config.toml
num_hidden_layers = 14
hidden_size = 320
n_experts = 16
experts_per_token = 3
d_expert = 128
d_shared_expert = 0
hidden_act = "swiglu"
moe_layers = [0, 1, 2, 3, 4, 5, 6, 7, 8, 9, 10, 11, 12, 13]
router_score = "softmax"
normalize_top_k = false
routed_scale = 2.31
balance_loss = 0.000986
balance_bias = true
router_z_loss = 0.001
router_bias = true
init_std_router = 0.00618
lr_router = 0.000686
vocab_size = 8192
norm = "rmsnorm"
norm_eps = 1e-05
tie_word_embeddings = false
optimizer = "adamw"
learning_rate = 0.00082
beta1 = 0.9
beta2 = 0.98
max_grad_norm = 1.0
batch_tokens = [32768, 65536, 131072]
max_seq_len = 256
train_tokens = 237900000
max_steps = 3796
dataset = "wikipedia_en"
Below are experts of layer 2 (counted from 0) of a mixture-of-experts language model. Rows are named router (the router's row for the expert), gate (a neuron's input weights, with its number), up (a neuron's input weights, with its number), down (a neuron's output weights, with its number) and show model dimensions 128-191. Each number is 500 + 25 x the weight over its row's rms, rounded and kept within 0 to 999. Numbers have three digits each.
Before each expert's rows: "mostly gets" lists some tokens that are sent to it at least half of the time; "comes before" lists some tokens at least twice as common just after its tokens as in all text. This comes from a sample of Wikipedia text that the model never trained on. Tokens count by the router's weight.

# expert 14
mostly gets: " ch", "°N", " station", "°W", "isc", " se"
comes before: " |", " |\n", " |\n\n", "00", " medalist"
router:507507516511536482516494472494435462510535474529502521497472501493504535493549498499477493521512524532519537501512539506492505507511468487528523542523504474499523455471557542532492472488501502
gate0:515526545464498511478544476547472535473479528535517472514528525472533498529475524495492535512517513510477505503462531483494486519518490466470455496534452483474528532519470510520544494486473471
up0:484544515496474508495461483550460531500472502519520557515543479475451509475533484515502491446481519512482508559526473505533504480493523472476481492499492503510482524522524493514486521524515493
down0:471535481492461475490518498498547525467516484499507515547556470509480524501512509522532482469518490503494506550556476463490503475510466533521522532466527489493527521503493453496491483458510522
gate1:488516483479535496492486529497484515487479512510518529506500484502495547478517519489500488546467504490496465484487523508499538488511544503535552522516513516505487512470540491511461492449469510
up1:468475518475506528520471481477487486544502478440515504494520511531460474523467487484512469493521505511485556527495535509503480529471476488520519496504471514503453510503520531524513518526554509
down1:503516495527489490485516539480459490475457487460481469504510472541504524481489515536493505502452482485498509512466508500522488486487564511499536501501507447484501475506528500503491499492512522
gate2:501521489521546488500486477510460501534493460464486499476491485489487520502513520498516526537550512538503496504518494533491460500544493469508513481503467488435559472522507531477505518475492487
up2:503475511487470545544499529500517509514489516483548459478465467476507486525487530515427536511516504459527472472450563500537476515495495491508477550502523515553509451478504515497465452481516501
down2:466547489518519505461489480524510493534513447513493485466493505456494512483486502540482503526494479550482509496522523461517490468564481516483500459561479489454510451491522526478485508500477495
gate3:491488455517496514476478499547555502483536507510484546527531476537479454537524463504515460472507511495497453507517527517513498486516498520473521493462483510523473480543460510501508524538456557
up3:458476479515464502485522463530513521494461517515499532489543489507492487460503522523522525466491474521488476526473476479491507498469515469473513538452516516524463545541475491495521524501467495
down3:552516537520517494524519505443488511519523523515520450532479507502531544508514483570501518521491514484481517486490469539519497557513466486497490453538474504479494475492542519513499443476556455
gate4:510504480500545446460522499501447489514509495489496528524472489524484551472520534457486463520531486516504509530494524522506503487489518508480540513505497474466517517506529487489509496533487506
up4:547461463477492504567481518542534486498509545515519488481487449457524529540525506509476503452524534493496537483496522492546468505566512546485519465544461455513514516520513489484522469487497536
down4:501494509514512434512501492499508517480430486453476485478440508507514502481473535552507500516493509549497477515509543495465500508524502519507493463501498518495482500481505503521476523499509472
gate5:520458473536515494496500485465439498478495495510478511474518521541540481468493503484483470448481535527464526512477498490481509533483484517524486522485531465454524483480494491533508506530504493
up5:510490491523537489465493461502499483491506495534516521485512501533518504477493449524518472435470504525455479531491478452496551469470511535443481501499517528494490534519497461476536486524443482
down5:510523508498505573472506490508456524510508506538536512476489514538476491501476481519537509519502494492510509531470438492484507480476531496526461531515493528535487497503534487452519509489478478
gate6:491480466482471483504464500498475523486517496528492492507468492495524520503525520478511487484469491530497461554531491475511481510486487449517506453491495505471487455484477488498538510525506498
up6:524525463467493527510478472554527485541491486473481482484466542470536517500498527489526511498469486469492494512537496457496579479512491504469486538474522487523544513537502524515483532545521493
down6:488491494516499473491529488483486484489476472484543477512502465514480501488498517507486546497521572559479521499497520502500444537486490514472530486518493477543458473492547479526522510517488512
gate7:546499463456514499519555465448432535475515484522516533525447491511474488465489495525471519495479500507496450490511507455484484536472465502488467468533489503502551516487502480472476530534517513
up7:470496483513502480506490474480505482528503561514501541489499506509497531516497527489561529496485535498492481528499475539462505498504481502515513505485502516512513504487495482484514526488505523
down7:488507511485505496497487475518467558512489445513508511539512477487497493463508525494503519504507517473528555490468505488508544507513519486470522511501521503504527505520506521451487498465502485
gate8:486522465474512510495501507536526473502439520518470524515511456520525468511510482541495491478511503479526483511527470493483509531486518518483490492483471531487536488494505508509505501510500451
up8:533484490473492467526466477506478510515467491521514543469448489529525501495518482520508514505483523511520533509517492458542539538480472490449516518512485491509530494510540499483470500475480513
down8:478518496508486473490506473485525421539505490524490490526523533490479461507457534506451525519488490489488454473501527502481460514510467493501503480470522498524483497510437465512474508504508510
gate9:529507541483499510531499504487489488473529518487498504530548509497522473510529500524475481516506516520471510474491502427481501477497499500490477542526551520479523455498496493516501494507535460
up9:484537504492477473488514470497473521474483495520502521540546516546498528460509473486522542538486500531481445491540530493511478491507488483495522527512482506430508520551464525535470506539504465
down9:552492442535512537485505554526474470534504502487527470502504502475512456511511479529488500458495498501494478503493486511497515496520487488502532498475525495505481550523521516496528485483485523

# expert 9
mostly gets: " well", " home", " member", "ft", " director", " city"
comes before: " of", ",", " in", " to", ".", " and"
router:538550497488482461532520512463525498521505518480522481516467486470478517507482512466478524543572508491531533483453532501509448522557446513494481534500500505532506486444500512544483473501510489
gate0:468507486488513541482523498444479554478508506467493503500527487500512513470473519526523494537473480511520551466461456495503537466516480512453513458520527503475526475509513518515477478481486530
up0:467530535533510510526504492492491433506507487513504513496461541487528477485511497466477477467505515493543504511494511528522511532490465495531533508517477513512510537494533504523473542519567485
down0:447494484513495557496496451470472512485551455481509522491533532449471506478498461486508482531502452547475536487490451479445531480493500498517499521493478486473462489527541491504482500488516497
gate1:491504514457487490500526475508504482524520523522497481492526513486472499466518496524527475531484524455497477509446512475530462489482506507488490501506502501474444513475476511487517515490496535
up1:434533507472519528478513513528526527511481538489477548498555532525495507488460516484483503467480517517490483510503494466476494471491539506527515507511526529497511483475472485478476473520528474
down1:567457502546502490510478509497475470504484477498523461511463483456469502485538476493511465523512501497484520490537493543540525496495476501496545520476492532478498516479551513456546511503515478
gate2:497506517497458493508482527491537523501462474470465478506450533500518523461503533474473524456491476475483466502470504539443462500486469493518501487539527479487504483472467532484529470500501485
up2:535547480511550514541482486470503501543535497490527507521453502483452532519464516488499448555534520479524553476494526511510516517525499533533498505505467497522490510519509479536492513443493490
down2:496499498514476476492464515520527515570494465495521491489472483471488502505485552460529508524519509518470532482503541553459493508506505532556445519533518490519498470500523489510501526493528492
gate3:464480514518505539486547519498520504502506503469502494501491509498493470525523524505490466502556503514566455487523468489500490516517484486510532533533456466490554481528483493506451539495553501
up3:491497480483501510519501527486545456466519541461488527494502517503463538537512507505524498451521478515578459479473513509522525465479463495510474472517483500484484495518456477490508498490466482
down3:465496523501528487487493470509446532485406508501466499478513518506472575485498487478487496534499518497518488505467487511498459463475520501491486495519460480478500506458485492470489520481515516
gate4:523509458445485488504510520510516512486429520472499509518547483509500552439503468530488476457517490488507481510466523467517525500504515492497488471488493480465481486489493459509500528489482485
up4:486544483512483511512482505495500516474473478500532564495511495505494486487522498477463480504474513470549523499492469475508511508492509459460534500532488508544485470484531529494482557478488451
down4:577469479485464487510502522474523496484542521492483458517502514529534520510513507529518503464526506491463434497511513493523520501506488522503509502468501473454495524499455467460523455488467508
gate5:503534478486475512527487481506553520511480536534520501472486443494510536509483463482543489496500556521517466550484543459529515482526490488531489530493507487484488507466456491473527480490503490
up5:590524485476487518532478523519501523549504481533467501496536527494511492461495490520533475445501520524540500522500507477530513504568462502518501478515488506486509499484483472491519511456521524
down5:464496511526529500488478485512481448468480460446532500489483512514482488556494501484458549544508471504454545466499496512473499514460563509494507498462489511497481470520511536511484502537489457
gate6:487513541523542552505480485489510490507476461495537470505455468474527513533461533467470517507529500499516535503525505534480480525513478502489533496518493481504489510470517497520514479523477464
up6:525493511447512500507499459520508523505534564533497535483513512494485531496516509492501503491529529473525466506458533475549463477533522559487434482479512482548472530478457476518510483497477492
down6:474495518541510532515497481466493520491498478505511472506480503454524530520476530476489539527527487497516513486489505515494472531516457477484518509514462492510501492472515507491501505495479470
gate7:481494522476506483497470487509527516514467538516447500539508500510452508458521503500507542526498506472533517518458480485536491472525471543472447477492501483509519484453490504483510523504488508
up7:448485442519555471515533494514458472497517489497488480486475544482494485518493511496493489498476477513455484480534499477544499524467489482511528500514523544485467518558512525497477508480502521
down7:533507551492440532487470516467521540507507501496492512529489460485518501484500524485518548529521519468553487531466488492480500498537485484466461489501499490525557489479508497470560545504506511
gate8:495502508534521512487499527453524486469499482484517509529465473527515476519458494481467474512529546529482501477510505544475523545496485486479518519482516519499494522498493511511497463521515472
up8:560463489471511476519503522464467543475513498498531498516462489481519468473504527538539495486485528480517552536497507526507466500482482473457515442520504497462501457493479525515563495488460525
down8:520469495518543511488499491477454548475490460498486476517534498492532488503467522491518487498541532510517513510497468551502452514508495455502503487533483490499511481485537521491515498481493521
gate9:515496523467498521523486484492525518521484522507482518508549475490489503495474501476476495531480478499483483484516534468455506538532460468476502545538450501510508516494491517485523494515512468
up9:511478534489513511495511518479503500505469501513484489515475501523500514514486493506480458502478488501524522487520509501509471541494521495497482505527534545556475517496518513501478475518499453
down9:519513483468439550537483482505539484502557508471505540489499495517509467439483466449494490527519490512515484529508495513514524473486468525505500487496494521495473476516521546501527455477534501

# expert 15
mostly gets: " Sp", "ó", "ott", "le", "or", "com"
comes before: " |", " |\n", "–", ";", "z", " |\n\n"
router:507531517511532488544509507466452467526526466528500481479478510477505535496527511501465511527522536527495553476524527523502484533525484465540520530536502482504511456479567567536474499501521504
gate0:500492519493530517438510467533505466519494483517501505501530476490474479474501481500543488494502492519501482542514520514479481478463468540496521482467509501479503481498456468498484472514435490
up0:503463496446495472524482479507484512486474476493519554458530492513491514503484467498491504475455462491492505504528502526476515532522538453500534545519498505479475472502508466518532499462446510
down0:505545468539460502473537503489513467444514504507499483497469491489514481518522526464489484522491538494511480521469503498515483535482471559523458521542502511497528507470527487498510460502563541
gate1:526515516515513510492540463474477497483513476474503468523490504498498470519485527509426496498490489472498517474445506515497496495541490521490524560518490467547554492510546541472513468509543485
up1:515484479476511498536490526462552480517516499493563498505506516473475511525503537525496524469514527476527510513486497544503522545510459494460509506456487485517491490495514479478530468501475505
down1:482477452508459492485523517464540454526513470482531489489487489510477471501522530507524499458482487501482506499511514536481532501532470483456477491474530487531494468495531507487495514499521546
gate2:510529516493544503475466509531508485549477514536458473472482532557547496464480499504470521525496491542468481491525499536512488452496514480516503523537527514535503527473523527510482471525531442
up2:486508501472518509512517507525489529545473466528488546523479533534462519479534490481487495507530537503487479515540466541475497503491494499462514507506546503529522484480514487493495476487528489
down2:507495494525484460523530498450441439499540510511495525545513491488519494537566504475535472519503490486530507528486514474517472495493499498504508504509514508501473485540461501460503490524437502
gate3:512473532483511482542531506498486483509472506513542526489513533514533506483483490505469461531501527512514521506519528518504539552514530520501521485495537501474515488515523509456531488472506482
up3:549525523500477471510488478525508501466489482532503532518491491506529502500565481482455473513506502493510515505435505513526517531514517465502513510512467536492478470516572483504523479509507476
down3:530505492509509508511477467471498533509513535483480493538460472521457497494502461505576483502526485515523465486491523492464489497481537526517488486469464471502490486520421491537484516486527497
gate4:470479529530518499516559523490472511527491512524479467487519519472490477466530505535488540486515490513527535500507520520504496489465505468553483518475523504535475489500475511531458500507471529
up4:505524518497506513545445516464473514488519503451553487544462479536556531510517519482530487484497517520512498463500536491493508522521443526538502495490492526451544513506522535487522498514506439
down4:475504513478492515544499526499500508524497497548470475501497492507510509475485497544524477499508478504513512507552508469526470514523497528497515528489519504488479539486493521504501481499483522
gate5:512486512539523493525506503470506454505508501502510485494496506494535493497551484474496532506493538501519497485536509512456478463531436477479499469469523448525500460483531509533491498483530491
up5:472502511514495469512487509522507549504490470478520516506509524466496522518459543488481494538474491482499494517501528547543526493461562516491472527543498505479482521515541496492475507512521521
down5:487467530567525481507499494520519458497496467436497467487529519471539471485448501423492498532483533513518509497507516545507503486499525503504471513489518487495525492453554496462493496479507520
gate6:566472529473495498513494482470528465493502489494489523460517504541515524494474487501483508521509539486515448477532504493505489507524491459496483507516482494511495463492476498524525525532467560
up6:479489488544493545516481519491522495510517503512511487527504522465495466508487524477529499485510469454560544538511502523502524528469495485464467485469526507540493528443554517518511517470503456
down6:486454505483472457525521501470476489514485466501511528457495468540506516484519542493481501532475574524472502460517488508478538504502516473521516516528484486533544460533569536511546495509487528
gate7:527497492499439470472478507529483531504516517519469476466532515550489504491562497511530496482477477533482475506497451522520503492521530473455475485485484501460503490480485489501530541505470556
up7:504490475470500475475501471546499507475463503548508489511506504527529478508541512503553462486490487518507498473530506503505486479487491487461523473518514560517456501506489504492504539501488504
down7:501492526531538502491497501416480464506467477472554504536476469466466521521476512481454505526511497465505478501490545478515477527486494565529496583515509499503556504538474487526465466505504480
gate8:513505501529543468522500478497466527464503482549488508483538511496502560506464496515491463467476551493488506489468514491485523509506513498535493494549471493492538523522535496511491493510460472
up8:510514518504508524470524447503477478467494487508482499494524514540474502514522469500497496480478531532450479476482557498464514524538531531495518529516508495502511524524500490532493534487482520
down8:475523523486467537468467473484506528489519522464507520540526517502491448537479482506495536443511487480480476526501462476484495510461508493501496489489499508504505474502466526502494517502499531
gate9:547514502489560477484481506493486485484505481481515491502488467457522549523523509548475507495503523525472510499486534482524493518495476545456508520510534499530478488520499477529483471519481509
up9:461525544514484546515520506489514499548472518496501508498460478489477510501481504458474525505531477461569508497458481523463449534558500501546501544493461510507556494450487539501507505508543499
down9:480503525482484513543482524457455463533446517506521474496497471497490544461502490521464498495510508488518513519473537476525465585522481555483523576473518513500481474499532512500504497525508503